Below are experts of layer 2 (counted from 0) of a mixture-of-experts language model. Rows are named router (the router's row for the expert), gate (a neuron's input weights, with its number), up (a neuron's input weights, with its number) and show model dimensions 0-191. Each number is 128 + 32 x the weight over its row's rms, rounded and kept within 0 to 255. Numbers have three digits each.
Before each expert's rows: a language model's description of what the expert responds to. This comes from a sample of Wikipedia text that the model never trained on.

# expert 19
Name-internal syllables. Inner syllables of place and personal names, such as Zim-ba-bwe, Decib-el, Paci-f-ic, and number or date pieces in lists.
router:081163208070123125154110164127142106117095143167157146160133117151144136131112145158114174186178157067132115096156131105197147154106076119119150145079128104130109123105112132104126183111143099108105163138132071150170092106130065155143074084059171181141084139116157154117106167156128159124171141088167151097095146185119056177056172154131081165128158065116076140148157192144125138116150123147102111153115160072157144157099151147142085108135137132115110182099112152131088093140109069130090068097076192102127127144085140145045098105119123120138144139177124094136157126122170162165
gate0:101110167149109148187130081122147136141119146127112101117150086135127127116140157134087195186181190138113129146144120088153131137092170186135131073127127122119157172151167136160114184122133115094150145117160122143104089114098060086150111159180140159148096115181095183089095111093186140122156137182107100066158118158154095144119167132178142157118172166167116110121147153081201124173138140190166108177146161102148128122109159197145106168195155117186109138081180119116129110121155157109101107169164167085141155086085173134135130106128208165111116128098125073157205170147162165114
up0:077115153125170107143124107162096166041153128162152141144098159117094039153133136145135148129150163140157126161099124105134101170098119096091085139151115127100122134127132154116122110162161165137191085191113147101154102155133135123130170181100095125125196136169165221119098166137081133115125131149101155097105174106109073146153149135094138068134119115156133172139134165140169112142129100157145121128141227093118129100143089135069122105160103216136128134130119107119138184130143125133088138174171071168100124119116142121177156050055180132095177097166108034147146111133150158135
gate1:101152115139116127144111119148120092153111135089117132126128147198140140124125097144103185211099163099050100102147169083171085144140077140145110162107123151102127085116140096077160128150134147172122138118139101138140133162096084098168115106103106123115107095097149136120157114118126145132181121080117160131123124107157141161139137100109167092134154138115116165054154116095134138111139036223211167125060118134128178116151101043142104118127153098146163155151106153123107151185130133099156149131083166123154094154137177134076116132137056125051121219157128143075105147173121207099
up1:129104127147128063153174126122143127120172125119089106163142183126145118119182107071091131074173103112107108126114126109074073089086123103121127111149190077134096092133142042105108130156119145147122155145091157182172147157084160165143170189168142108123160117145102172090090192120079108184148040139142097110147148098119146101110123106148131069110165165144153088138162104093183076184121105178146111123068144100149123140143081154127116095072147179126154084158121083091152225097137139111160155149121132115081112137097115089144135163097099132082112125110051107118139174115146127159

# expert 8
Spaces and consonant pieces. Space tokens and short consonant or letter pieces inside names and rare words, such as h in Daehner, Monthly, Samuel.
router:148097157142139113124109127126105112145113128161097135102124180109176102105110119122118162119140187135097144142146122074117098105129081140147210116131101140105131145137136079100144100119139156163146122151160138141118154121117119135126124184051113165131220097142169113093115181108008223129092122127135135157127133081125163152142134148198137153126132112174117144082158150185069122159125207117142103089177156140165168169133166117098131115142066091150131192063105115129130104181115079136160149145094134142101165078097136151183107126124197120085077145109055122077145120121114095133
gate0:171177141156175116063069127157192144094125144143124144086119132144088154119142148095131125138132087132119148148161130067095112162128092147123088144187081134052150138170207172181156142178120117154160141113138134129075143127160080061121102084112157103106077122120139058162162146127115142140163194103164153131068132116145117128133131140099070092129168156148170104121091065156152147094095117077114117065165166172136107090167105140108107227073120105188170121109157128124096074131116153079126146096137098144174145163109145114102139065113111104089135077121101147115103149097112123121
up0:093164072136104103104092138162131077148187161155119097092135104197097053165113158153189152176132150099097088077174157120134103145133142144106224130129140101133155138058147084127121123036095119099151123090087123100063159071099101143116094125132093097140130163141110177135095076120112218100145105109106112091102129111128125105111128142089130105111090202163167147103112095166146103122138157135113134142157087075126133150147067135075144093057150112066144129168134135133121080087153106122124103146123131111137103132170107121104124151103084142129165178126150188107171115139191105158
gate1:214141192152162171098126103138184075141095135157095163139150182080096116133153109102155102104126143137144115105113168125088077071126124131115215094202149200052065128073146093098125132181100186133080172139069120070107107143111101107122116129091123111105111084083136146119136143149083141145069132138090137085154128064103111086115126098140183102138110093135167182144119164133090114121151147142136125164082121159183188089158114166124148150124152056121198144081155126118097096159167137107150132137083147147146173145148119118172078121136144105176124139126116123095133143112134148138
up1:150116100106094092169199098174082160099078127175147139094097086098158100141146051146150163133120103072148159150120097154166121093138133099157131156184133158099124120152165100101115152159113187150167095111103115090081122155119123118186121149150115096154158203084127169124148088118141081164133102131104108154176154115080082166168137163130161123126108091143121132173116162103066129157167120123066070121058103052163107171082077165095153101092158173130120110129095156125128142105114177103124101146119160066141120103138094087132139160113113106172071117139138138065170187143195096139

# expert 2
Mid-word letter pieces. Space tokens and r-containing pieces inside words, such as er in engineer, or in store, plus opening parentheses.
router:134113158083159076138089128160117169118127112190165117108134131174103107129099110132158128149123117142161076132089139177165164168057090155080140115151120085134142133058098121132127139166125141101059104111173149135180141094080127124132119178156189076125174099111153113131105074148065138172102130094154108085154087124143174177126181139161188116129094061104114117115178156109113121157154137166097133166120129170127098091165135208125069158146109167106165142149131169153130095177112126162081146074113112114146061050134169137140059102122153176097115113136107144174155107189131099150
gate1:101083115076142151098154154141161126139151063139169162099077148174168139150089138072158084157101051147115150129091119098137142101070141119099104099089113150115206096098143058121152162165105166155135073155069131154158123126076129079101163101039139125183168105099151167100130117162146110121147177168182072132144103133149161192143131112119145106125136103132155108101153152071051126122154140151129131075106144155118145106120098128152175100054101150134144051162119107151129182115149125150163102143115120131182135151101160156150117101085156143120117090116136126143051135162118070168
up1:029174146094109087168081152104104141155150083100099145120124087178213102103160143144113149094148079102163111180156145072130124108133132126153106172056120165141156130136149147132087089145127152142085152106109146160116102182120163101138106186126188113132135155140185097092111076135170129104161142133115153124134087146179110111142149160059165121144121175161126202143147104111158188098108067118108162186155095141145144132193187122147127177096094124110108118142106132075124096095115122145125126078066108092079074117162111122088190117155130121133107121068121148133136137160114094054
gate2:130117114185108176148101169187145061126090142092116166167128156063133072144113149126130160172147144162077130165115169084146160124117164169181065131100136120182105125078108144102150121076159108135115144185126115139112117113114134163168177134099130130121135098126173166133129156085110134113162080141131128207120142113121175182115125093139133155096098077195098128104092117156138199151186147158145114096133137140143189081145118119123128075159043168127102118104118097085186129114126126173117057131146069148135090111123151171111041155112154087138157133117127160162119134100128039135
up2:104169152088095107097138125132134145069141056132101118089107092174133119145121142119174121148147159163090117129116096125188152076156126123117115086127049097119202167152131144089128100119140139122122153127078129079080089181052112160103147108088138144159135131065117136112123092128148095113091131121077101096161137167107163182095139125083128072155123126123086135074174113117074109118149087183149115117103166128131133107115150163136073108070171083107160092126140169117158135083116094177201134085150114157163120087149189107097109089142167057186109059124079165097091160128111151167

# expert 9
Capital word onsets. Opening letters or syllables of names and words after a space, pipe or dash, such as P, M, ma-kers, Sa-mu-el, O-akland.
router:113164116123111122146099121125123137135123122129153169222128178177152159128156178057139151080190145095145129151118127186078149090176116126056149167151140116172119136158146103138109129123163156165119129153126154155125155107152121167122163144043138168137113164113146111078170181123106154120143118052120130115155148079057120152118155133169119086100123132127091177150180131083093075082129158111149095128116116128103129117215124184131109157070104116145073151132106183124119125119099059064132206166100161088077116153111159177169110146094104166110149191111123129135164132117163100103
gate1:103089164195148118145096132148142102091103130149126142101134086121125114134129120170091163111134111122093081090108146088140134127141108089147137128122106085136085144149189076076111122104068164168101121141151165183099099116104114072086075164047122094194087084090136097176092173121131122093146145187158210141147126163175082124182135140179111090114127115098121125133162131178098084126138119111118069153142063119177151077112120067109105149159125137118092144132167094099192119150092144118145134158160135111180120110138171077112076151108139143134158113090003119130139098135150151146
up1:170183090094129064157133099134169108093139209104088143131175098145093149128203093100184088080167193134092185098091107109116126087065135124124141126092081161130140090150104140171095180117117187062165121089080125188118151125130157156126157107158153115086142156166170153104130108079104118106115131128088107112081156116156169130097108185145150115174138145121125128125123035121156124076117118065128156197065124134126162161198094169146151142145158146131110127157138124143104099101163139141080103167145108127141102158144131129133142180086121085137130091096149172132185102157162127157
gate2:116094141131162168159177140065154155143107122131169152103104136129156089052093163105122184112137149084098166130125139128124140161207148093109107169176133173120121137150072152091159143119110059153110184111099124093110023117178071158161075131140100134163129137183153153102090127177160121074129154212123092111155107161156099200082200084145170152164100146175113138146171184127167141155142053161123103155072139078152147141094140118168153140127118143110144107081118085120103100123133096151122122157146129195140120145090158134093105092124123134105157137161101124098129116149166121136
up2:135169139165144179162098155133151181162073115159146148174078133115157098106160091182113152088164128175071141223238128144113133097141161201110077137169102179141137127131186144148146120062116159098085155190138130166075107139154071112167142098140093064092144127117171105139133178154133122144115170177107151111096127123115172140128124131120091140149153088135115113091160098128132148165167115100115159173164131154075139146168113145113137167102103105083199165125112158116109141063144106155153142109095151126109174133120117141093084121067146104081150142084177131101116090161097118150

# expert 16
Suffixes and table markup. Suffixes like ed, ized, ified, ary and table or heading markup such as |---|, ==, and y in Vineyard.
router:162173157128115146149165156134131154122106147125161113098071125078171129114112112150134130143113152180090128160155190097192087114101160105108086192176091113102151168050122128117152148156072110136104147105142077156127117155158073074120157114142137122125126096124120140098117147196145101120197110124187172108056167148088114167117118155125108072163118102172083137096125171173159200073176135124122152101088134101163126204144090146146151154133074141149139169074167160119084153130121177054126059127121092079159171100105175132120080133151111132119099140192109126119149117159121147110
gate2:109175131176122052118114178130187127105117085121100081144119112109117124096148138074097169125106140146112149070111127125096109167157117097116140114135163156153136101189132188129112148140125065122137146119208110197119160142094184134136083135067103146114080113134160076135137118194122092095128104075122089220143093118140098161126120124123099122124110112160089162141128148104164132083111145119137120124096160165097142109099095121096041214128070136107105137113114120091125099084124084140078101136150147091154127100148031183119123161109207131107084170110114109128092163148128120060
up2:136153146164111190101103170150088121125156135134089113120148101222123134086059159118154174092154168114092109193150093134135181156145155140153132128103151138144114193140171117186190114142109120098130108147111153103072137107188166094139086130149130104131062173170107111129145183121109103137077110164083132139143132164177116123072131096156080066132136095166163132107140108114082135120122122136173154117115138196145124098109060115196079155144164109124142141142051105132147135147132113119142135165156129185122142098123098140120255176103135098102111155154059082138130112134133152139
gate3:108120171107143127109132113119133142139104180105164202060127124176196092169172157122128098135163134133156122154149192178158153159107117125121126152071131090061110113108106130204071160120170125089124098108114118175116129109130135107129111084104107052106151090137146068116075110118182168129154092145186140128076108175187113160109109086070144199134148120109176144142069104158121104128121135115150083091146183115178136094093135138174104151124155130114111175130139116112111109163092136062067166132095140072112127125132127155128174128191082123151094133137089085190118165118151131194
up3:113130141180115156131112144154096083093113140136156105113117122167140163130116128124153080075112161087143108132153153093088151107095153126158095059128136094112171153089084091145144135078132157135179064164111154009129165146102094096081059140168076163201161138170122154146106108173111165108093148059144193111107105155109125144110147161140165091139127095082115139096157107132133076127150106145133089111098163126105188097129149080075158081101124144111142169110190145102112098131127152136151176146124101116146172091176124099107156101065121096167060126161201141112079143155124125090

# expert 20
Line breaks and separators. Line breaks, table bars, spaces, periods and colons, plus copulas like is and was after They or There.
router:146150125079143085121176144129136163129152126196156121107160160101130086128137132157085085119103175136141056182170118051152121101126096143141192071175104151050144134085149101080118132159101134148117092094132133112089096145136132131086107131149111127137168122155167129074140122107093173129172122104194135142135161118126102145145125119164142217101158199160101149076165124150077157127154160149139118146050085099140136162166107186161181133101102138108129147055164161151102164158153149132124102148115137164163118109112122092169070122106119088095140203103122151167055104192130111127
gate2:197175114107169107142132102163093124128112101166150090120081137155146154084114134148115134157132114123124111151103118145083051099079141130111108176140065120159141131186163180148146152109169169188115161054117146130177202129098124107144129144170101041104159142059097101197152123180142125101146100114098101136127158201123095194091092144148114124113091146158096095121166166126134153132152160135201165160130110138081124144167103137152098097122095171180108085144064101136136144200128100130166139165111091100136183106132107108140137152157127123167108203094150069106112136125152115160
up2:109086093108118176084114102105124173138106169146117126182113101136163128134122131080118089156109077166157168097116189076146061118143187085187109093137101072153170131100127088151123146141127141169124093119160113128086155119164140093134197170126126147099170123174136125189127072132137084174112117119101087151128142131156153144204095129086111142155175111097148134177169111095164166134149153118137200188042128158101092120085141186174155047082116171146110129121127049134142113129089130121108111081147060178129138090117093117149136189092118168116161120174134149123138125122143126136
gate3:121184075135094098176138134154173142152159135132093206158129133135148102117163123136101109203136134134123124153100147151141157095096124106095120026128148065097130113163123095106108098169131071134113156093143141140209120115104098229173142112085192132141120128192105082131142134175157090135087081152084159045087145127066131112145139169116089114136122163148129118128102129184135133118162104175137145103147159107107101090126184105138095094098130161150140115169077121088174148146133126143072128101161170095141122139098086025091106136088121115130140150116158134078107095100132148099
up3:099117096169096115086091110107169135134073079073138124133116122111164170100174140164128134126139150107134187115082046113137021132138151133164132186117140087104131183135108142121083131128146137147192116101113124132150153185119156111113067125144121153210101176125106085118148175143127153124083092093117078157189132160110137141138139153151110163198132112093190100117120122119117151130175149141124091107173127144177085120127093126129125154143187157071105174110061156171131154110119158107135119197090135069127109186151076081087102096160098115140129132139137150178203141160131111170

# expert 4
Word-internal syllables. Syllable pieces in the middle of longer words and names, such as en in consensus, ic in municipality, or in professor.
router:162166133139105118091143099106112140154129102170148154060086133116149132084128098130147181158158112060128095112138131122115143147127069137146134189111089120121101126124175141119140061169142139183117179092165157115103104076109070139180091166139119041134143091091127112123096150147150085137124143112165145056116223074123128182138130141148107120135073116129154174150159198107130122099152135106163100139123165110157156174160141172068151139103134117100161175120088183126079089150148125147119084117116143123214107169100120110180171122083160184150141120123140170147087075070158172144
gate2:110102132072205108115061173104142110091139145113178128109113164181130195114123141075122133097144031163149091155065109133160113142110111107144102143096122084091199133125095082123165138139111101094159158130136114110146144135140161092151130149172105189151154135114089122070159097160132106108162155121135138094068214154201127131149194154111127129206125117163152113133065114089114155108091150113133152117169107104116106102128115179128157141079123162095144146074128164150139088118088171140137128166148132141094102149094108102160153135112154153134105063111053154176156119148099072066
up2:126094087137088104135118151128133122143068150177147108130125151132177165158162125122165151172183102181143163173124122128158147117136044136168128082153140170133135206109134094109147100170099126124108087070175073115174145142122109104120084168148187140114068200143160186102149113055154124143140146098148123123145113135103116162110077159067109109136083168131116140134135096168103140103118086129141146117180194105148134097097156132122115200079069141162140081143154093107148107074114112146121145146093118136169150114180144092138097180145135169154121061107083119041167192129099127160
gate3:138148083088103167148224147085121112117097130088110123134159146142126130105133117177062138131125127102085179131076120146133143124120077073135100164103114120140115146100165047126104132081082154178109154123171093124105178132203117105159136043157132104136162111082105104119124097129113143139139130120202104136047104143148078196175122086081103093124087200156133159203140182121076087098137151081092148137076123089141154111096146150105118097110134133099124113066119113137080090169123132066065170127118141120129178119130099126135174120124140101162149153146141152106096137075156120128
up3:120148160150110141047143076135131120092160217208151097113113154126171155129133177155129171116121051080162143124138117145127080055168121068132100132144091159057089094130098146132115072097144136160155112102158153077172142143086105174195139151090135114132137074145080143183148076152151107132087142081132158127103126135078102185096171101157099160095140128116131130137183150113112118089124129128110128115097167078133086170149108091172118159134168097125106082117145144138147087118121137104087057091154129112143108082129073097102151109087120130201183153124114068160132135103158142134

# expert 15
Consonant word starts. Single capital or lowercase consonants opening words and names, such as S, C, P, ch-ronicle, ca-binet, Ten-ness-ee.
router:152132105150099137157056183136054096148112154179147156178176119110162156147126121062094153135149141166158084175144150083168217123118083098137159099137147161142168124139163042159146123101074146098136142105120164141135134117095135119121089114053083088144144130083149128114136095163153106102086134176124169072139211166070191126112111136103148091073130185105148153166125151082129090110156156119168097109170124098123155106168121167093137174087124139130140154110105157094136104133131100086143106104130146104083131148137138082162122126136134147124083079060149080159093091163149068138
gate2:082151102106145114124162172209137111109116175125089123145160115166190088130114147105173157017147144126149162155120107095087074156126117104188094135153184136124111145124099138168185073156132130121115113080106141101177140132129143092156163141130114168057199093132151184152141140157149090148143112136150128128148160155093154152153134079098143139112106101117113174172158167150093126146148175128112053110115139158060111136171140154097082122147100242103090090144119089100130116166102122065081095114166176098093113129108113135142157086101167133084131161134091136152101126104083106156
up2:106151122135188134121153139189229108122145121145106161108159102075066058088131113110112090117131187091081165183141117099125130097131111167141093144126064163112110119095085107119110166147187133224140098161101126098170174157089120096153131150109133120099086116105144138105195162085118090140125092058143156155151090105174162096123123128147131097079086133163102144120105148164084120120159115136102160116137155160110140054145105127061155071131087118053140144069122136159130162119131095170184113148064108134150088101122094133086118108157170163149095147141124145174115129085094144112
gate3:166093154168120136172173074147103081125082097125146155100129105167114099161123084162137199133162146137153177129172130091145130115150166113113164165126138205156094120175104153168178074085090138142148146129164168096146140148099121126112107128134165135139126072160174175091107163145084100128102145163088109062120149131196094117177102133145144127094163157102134159106191124113192115170127122185154100156116114144127122101168106132074099115186067087169138070157164107182107119159133077159164135054148136132125110078071173088092113091158103076127154101137128099142163106071160107102
up3:177084141138101170163138116118119069110151113176147140178080123068137081125150166149120097105113066107171173112110097156145132145111129101117073166126069105117138187129109070150124145140090130117138128115085114209156130088148116114151158133158183122076135123100164187110192094133118130098118105194120130115142092135137185164097204150110116129147142128130182125143192126126110085145146114078085121144149172122135180130121105148123119102115173139169213103133121071178144112111096166108149179173063110143113136155161199166154086139114112156048122134096111166138081153194111105143

# expert 18
Capitals in codes. Capital letters and initials in acronyms, codes and names, often after hyphens or bars, such as 25I-NBOM, F-16I, IMSA.
router:140114121092116165180054180076085124119122130134144155157102130146167117129135160137136182077146098095145080152106134155165113147128138122173151157155139123114165111125186102101132109129081100109126089096167120122142118136181133232147133160058104100097118141096157110138197128223136120149136138067147114058134155150102105115134111168133091166108143169113090136168190154136131117123146151104163146128107116081119138121205095131125146081115121116172129174120159151168156089136077065113190150146147109085115154157149116148197120124094119163135131095016103150176137135136144117056
gate2:123132139099119086150113154172127122199132153163182096122102094109068129177169117137107123137122095093096135157198123126132128107103106084152061130144105152166135125112161140150118114087094130119142194141126115057137081152166106146114142111069123147080085132164162138095119126169088171103174148153106060143085128144159096071123157109188157147139110066028133191161088057147154107144136165099122155137106066136156149095090061100133142131152120066167124132161106174133111129173100123183105120129147136091088108110133189132176178159166151122115170146182119124152171146118106168091
up2:161099078161108148153116144090175141142157124139177205151137095098077125148169103108148162159130188099104131164176132140145178139097068125119117111161065123165162066117156111133116137144106168113112048103119129153167162067080161124120172098129149149131133083140111081129103148181131072114124166110094095144127085158122106112118106169140167191161105104092085102140142111175159157137076095161150119106110154137113171158131075178058105178054120076179065119104140132153135074122121132183163120126143156088135144158131097168122116107115147185121187176144071075139168118103136113105
gate3:152163065090086143166103166136179110141153111125149141204126174141117169135130114095184109095083165148144058095102143163086125126143097110136149113138091099121146146124124059118163160143153109097123053166116079117134075103122164139110117130105145136061133089062137113161174079111159101131108118116157152136150166099110173131100093103031111114121123124170120051108137182144120182150124142188205089142125136095110055126122136127116141125097096119136112118152163147084170084080125150112149089136159127085153112139086200130137118150062135135095096186118137166147078114121136056150
up3:106180072135154116069121214181151159152134093163138147135095131130170113147158064128108095139144177097132109189094197053198121092152121121168165144125132156086142052129087155059155156106120113152133125081065119185137121119102168100153143125141119158146145103175136151111149184097181118094095147082120151184136086143178141125136132146104080143116126145180122164140098161088095124153151173087148135136151113093113113157110127140141069107099144134082129094138132084096176092188173142132155064134195124125159160124129143151118116097168115143137153199149098136131072107098151171111

# expert 13
Word-final suffixes. Closing suffixes of common words, especially plural s, ing, ology, tion, ies, as in ec-ology, fam-il-ies, accord-ing.
router:135141147159103101143136191128079119130105061125152142095065123111138137145181111082172155214120164146052179155214135089144165152133161094170129142109183105127143136142111125152144149106047110154135094130136125139150079097057101147115079150166181129097124104107172099085090092105115143122106129141131123138133098140158146145141142157125179109091173062107153141100136163091121139124118154161148106143161146174120141104114060156170109130148133115080126122150083144099113068148121114146127146086087121155175126118136184144061140094093098181124199130088102027174157175119113141123
gate0:122144143143130126127150123108133186168154101164063104161168144101030144130111215123156115166097109109120135194124127090084098115117150091087135118114062128064159151222098124157104193102094128094120132102071123156158131173099101100085106103141113171126111138178137159120121126149088151116143110117157088121157158114148145131094156140156154170134132194126132094110117102166128090097101159180119139120125156111167190144134114167097114141105129166165164088131111153063127113123085170109128125081175119119110111139191179063100168172194120127119181083073120097102127194150149102096
up0:122130111147103129112125175187085091153104117093101095075191148131150140169152111142142151120076111124106131173120076139176219114139178139108137107140130050170143167079146108110124147152081156121144132124058116072126173174107131167147143077103135121130088104093114106140176112098073096133115163185104122097149164153122145139193107225127090093133086177095060158159120130145111155102147097143099135213110109192093102123186155119155114152141153071161121090135167131108102113138138149105095146137117114087104116137099131114147107142175145135057137087165095098086145161113162067107
gate1:134037158099144118100167123146149137160045092176103126136130110183074148141120160131099119141129112094117104160098149073131095139116108146126151154106145122143122190059155131122073134125105125166196113181160167119124143148081107097120120120137191120103069194116121179124113083109101112105063119135107120017105117076098151100153101157157137124155091144141085171156147098098125124125108151144159145120080091121124117129162120120113147144132152060184194129173078136198116087088085094115116097082106086134136054136116130109126111107164135132162151088164126073126199151132123100092
up1:120155145108069119136140194134139200137073120124117140150113099076136190144081134191103156099178121138123151139102126112140147127112137135195130096192178087152132158080174139102130092140156088114168156119115117170167099113153152082150152116128142125149087174133117109150147190072125115120133169109127133136098094102085134120079084132112072152132167144132075059097040121141103157137135133078098117143179098112153090146131130078156095202073150118079107058150114102069067157146174104147142132085084142114079206152089164157094098121117114135105138133100107141107083168096101105132

# expert 21
Middle word pieces. Middle syllables of ordinary words, such as so-ci-ety, c-or-ruption, p-op-ularity, Com-mon-wealth, fer-al.
router:168120132060125118196204131107134210086153132134126151091117153162128173132062152166116082176143135156119099180114145141104116166136121071097098121155141122130139148100120117103158160127142089138149061122219135154203157136172092158131134107139109143099215129108148140122170132095144127146166164093134126133162127133087121147110149168132154115137092091111156188134169124101124088115084147127077110060123168200122108133144143104180079099103112131120169120169055118117102187185155109143125127084152115084103147091124141135183113088126155146133094183150116148169098194147088087088
gate1:138137129098111112126108119140073129077110101119212134088113114093125106144114088150118107123149116157081182133163172091157133082158101060106161185120170134165103060138117129157167113179135151121097114075135153149144158155114149117076122126081122096054155150125220188117123181142146057164156100145092146136140164094106135136117090148134171112126083232088126090175126127142153140120134082112065192194151112136143140102101139192124154105123114111146130097111170070090116125162075194125108123163132126130157146123142142147074102109153098108139132150168125177100178155100080117115
up1:149075147142161076141089126079027104158080098159097123184114097141143090125160139131159081120123103139086145095130147124103159095119140123047113128121148142155080086148105073140138131134080147103122143127125061171120146111106085203114106109117124158150145139165177154157134128128067175139143070077079141088140088099108140092100144090113083141140115125154137201146123100181093083077122160112064132132142136097153165157171159114180088156150179105129182103081145121153107059123120114171136155119141100106124136106158122141146126123151183103141131055176143088081088187175172138140
gate2:163128136129097098029102162094115155138101141135175173121125116104121131128124129144101136065166119134099142166073147152133152124107136142128125088174094118175098064093083120120186133093154139137126145151107157093110070070128088130086081112117122106148151121107120125075105087137084091148133093045152137043134123176181131156059180108105165173096095155169121146032111127106150173111084149133164145140154093181140130107191097135131144163146103166096089106169131083138112127135101177142064126111107137159129076106114059141128126134130112152087154152154054194116087120143130120142
up2:118069178130100134130140114122082143115126137176125128170079119145061079115122171174155148188118135123123094117140138107128163138195191083187101134113166158151213158122159110121125122071112064191116094113136061125140112174135087135159090115100180183116106216081173146130145075134143129122088136139089140153133104122139112144145155088116157163136185109095145145127120094098152144147111102149146148114113134168145120148038181074140120145158089113134118096145096110168134096099149125141232117115186133124206132102113131061132150103108146117157092171135108120081160162141156111125

# expert 12
Word-final s endings. Final pieces ending a word, above all plural or name-final s, plus ers, ies, ities, as in Jens, comes.
router:108157150139130116145131100112112140111102134134120095098121133133155127177141141096124215203118163097131090132181102110170142093105132103154149157166113136124138154126196135160112127117140181135082087112198127157118129096047110133143100156141113152117105067127129183106165080121107131103143119125180123156067126130155151109139102164176075180197165122147179102112157145175114182159118151094140137119049097093110242111117128168140141120125101075208108174084090176117153101146092073129141138127132132160158153089114116181051109174089138140112181129177098111137125130148132145095
gate0:141137178145125097174140192102129107139127127121126110151165079169131168125104158174143095198140125087061125076179077167151089121138109155097103115137171025147100136112088143188092090115138158138122070097154141142053099141194133147167108092096133087126093103163138074112167115109126105107128141190124095153107126126177156135122162141077101164112176127141144151089134075152131124169160116154152096098144131162105102165126156166143095114137124124130066162050144154183149126178140034143101109153187079108079113102151176148121143149131146128158159137133092093141124164136091114076
up0:067143208125129112152118057137074101106160144100141119092102081134134097063126145135152125138129090145117101032188133116109036133124138166132137131128116156132147135073090141049133141131071147145132156170135125105130123062119113108135171095114162129105135169106068107058108156136163070072199099185181159157153146149118114090097104146115102105086161091174124210155112134142123124117083060113111144079110130138108149155144148129132096147119129132170097054121146145115105158163100118118180132117123130131110112145115171102165141118128079168097124144143108194155115207105105127133
gate1:129164160120178121110110114116122149156068143169144147132173180147158132140141124111134102070117129120078106085075080116138140148113085125138150132117122072133105095151174102159117123101160149224104132104104143172152118160119087111056116156109122079081104090145117175088147155114174082104103150159077171113133095134167185192122167139127084103141126098087145075050122127102163145106164109097093074113110187122163128110155098185149140166111165105150100132122141073166114114164101108115112183138093120103175135131093118160124089228116114176100144103161101154053102090137179150172
up1:132144138082184133131152174085109139124173150182171143067099136133147136151126084085131183099148163168141118171129119101114111162140133133163073072041119085157166147183118173107172123153157053135104099114142150131150145031132102088143140115102155163061124153151159151156076173086087156119130153135200143110095142141168183151144165084120135112105063134127133131137124174187132104145162095135139112109114198080110150117095106174133059136120185184103157154136105118163119122135123160177168171115134167117165127130180123138164140119121103164136085141096127149107156102172170110183

# expert 22
Commas and articles. Commas, the, bars, hyphens, opening parentheses and semicolons separating list or table items, such as Hamura, Tokyo.
router:132160080139050128097166123149126152117096108127168087158128228179115149185145145105120091124142143124111119113136117008209115116128169130102167109148103111119178103082196068060152122165147168118128090112156148129126088085114104175128108089119076100105155103103179164152130120212132128121177141197148091133118119139130096115119150159122103179182116128129108140165102115133054159149171101147155088124118130160080127136120105094142149125121135116133126161069146118110058083151126141123173148104111101132165130097155126169136118077132116110122105134118144110099160045133150123060
gate1:106120088148090098124128100126212181140181159147060191173113140142142129181137114156166138141126111146053117149151144134169148129142131115075131123136150120051132142155136169064125087136118137053142134104085154120085118150099070156191137104077172113178121148149150180121171099122157096070134092149125088146112160142116132118127159131147172155072164140111149164148131097106153107135141070124075085161157113147107121196104183141189153186101107103136116065145112070099139104121094121114134147112152157082169147100186104177078089138088102126125136110124136097124141138209152091080
up1:166130119079105146103061105161134077103134096110120138094156211139122048129121147105148157108103138178196105095141151124040146082147165144072145061168098126134149064113128158123101069084094128093089120121159096182153085126116163126178110114108051089078108156163111147159133142129162132166179133152135114135102141133093126109024158181185125130139146167137115152118129118128136087121134126177138089120135103149198140182092143152123116131135153079153146146098132112097116118108148093125111120114100141104178075176138130135150123123071127127189158125087142108122130125076142194063
gate2:163106169184169123144127134120132112162121167143134110082116138093102132134116164147161131102136151133097144152129154152166121113172158149189116202183159134107134133151151126076152125142137175119087135125116125121058113198131110099112097155134111121135140108068143194094090123138099086128112198147057032144126139148116119225158138148179083149129149129141090134142150075130143110129107076138191103161170070146139102184159149138081092129108143130131165151116199173128112097122064197131117125085144150183124097096146122144109120086142165134197117081130125132168056119146100161072
up2:128115121090147126181136124114122164109161130184050082139113164157138178097143121142085119095109166156150038143106115135109099141173047161113156160144082091172124180139106170166160087154101139149154126148097095181115147136152177079129114161175105137147103103111106188132104153105081144162118137149162147148086143102103153133176133140156147122155145169147078178112116145081186132136118117081115136155162129122129078165184158147144113140129137106131115173173117132130135156212135177146167109155152143158140126069050151143161102144113168130207164101103161154213094087104135180084

# expert 17
Punctuation and connectives. Commas, periods, spaces, dashes and clause links such as that, as, but, after, plus in-ning-s in cricket reports.
router:132125145120136100074154152095101184131124093147130137152139152139122131114126225151153112121204170099101194139156150127080180147153112123040127159155124132100142138146159076129172135126101136114061098177105176146106059178092140140115052164125144135110096134118095160071148113164122093138155172117139090100117080177122135216144164120140097145060143112109154100140166128100127094118207164150125076100126149138209101111154104089112094147149102161160108131063153097131132108117071153103150120122142107154114088124108136125170118136140109101082082147173124148178083066149127120167
gate1:126092115116117125192079136128154175114145156130146116112068127114124167160162126120051091090069125111118100124092173102152149112130133211113093165134081189117121131158141107059168136145094141154119138101126099147161097147191133111189088117135143103141104114152146147091092122147087137168148207130161103142122084164130088186091156113025134112108196127196135110179139088159088174067064155128102084139124162151208152137106097171107089132124121110123115136131088108070120143154080158110093120104124148127089102143178134144108112097133117115158169166128185161101107130107174126103
up1:099139115121128135148128170138154149141167127134139115196182167160128122155084148140155151111131178129122104127205125183083130156133180181083144124105075160104101086130107113161067157167108129169108115135139137060167088101112135142140090129115151081149111120122078135114064096163144118116121165101123095102106055153106147062113126065129117206092117193106148089114191194155103094138182173148093166082111173118171133103133117129089172178080190119127133174126139138148137129048151113143145122106116134087115128129155112084094116185041138182111127134175118105094112099103124134106
gate2:163101120057109110156116110127081130074150141112038142114153163113119090096092125183160138114124134117185122114119078149100191120103138095119150119124118165131112079213147155128214147116133149049113119100124083086116109156110115161128124130112134129055186153124163155115177158130033099129113107107129167116174156127051141116078086181139138145076078122081120144120130062129138095078152079106126104126148146133103170131160113168143106123157106156079125150066138170109116148129122124129158124106132162124179090135162068085111137128146085089137133117093171100159061172107165109114
up2:076194100122129158148090124109108126159086164197146131153098122131082099115107099148147115149116129072100142155106128113099093127092141153097118101109097116136084122136141169146170164199183089121130050095120181146147173116132175103177081079098151166133168150106145116120140093174183086065115172110077111104133112064158137133147128212186131098098133157152154122189181135095149126175109188155116146080149135119147097121095151103149155119155137092089119124138139112116191089089045146159110105160168149088124134093169177094122123161105117145199104104126103169104140116137066124173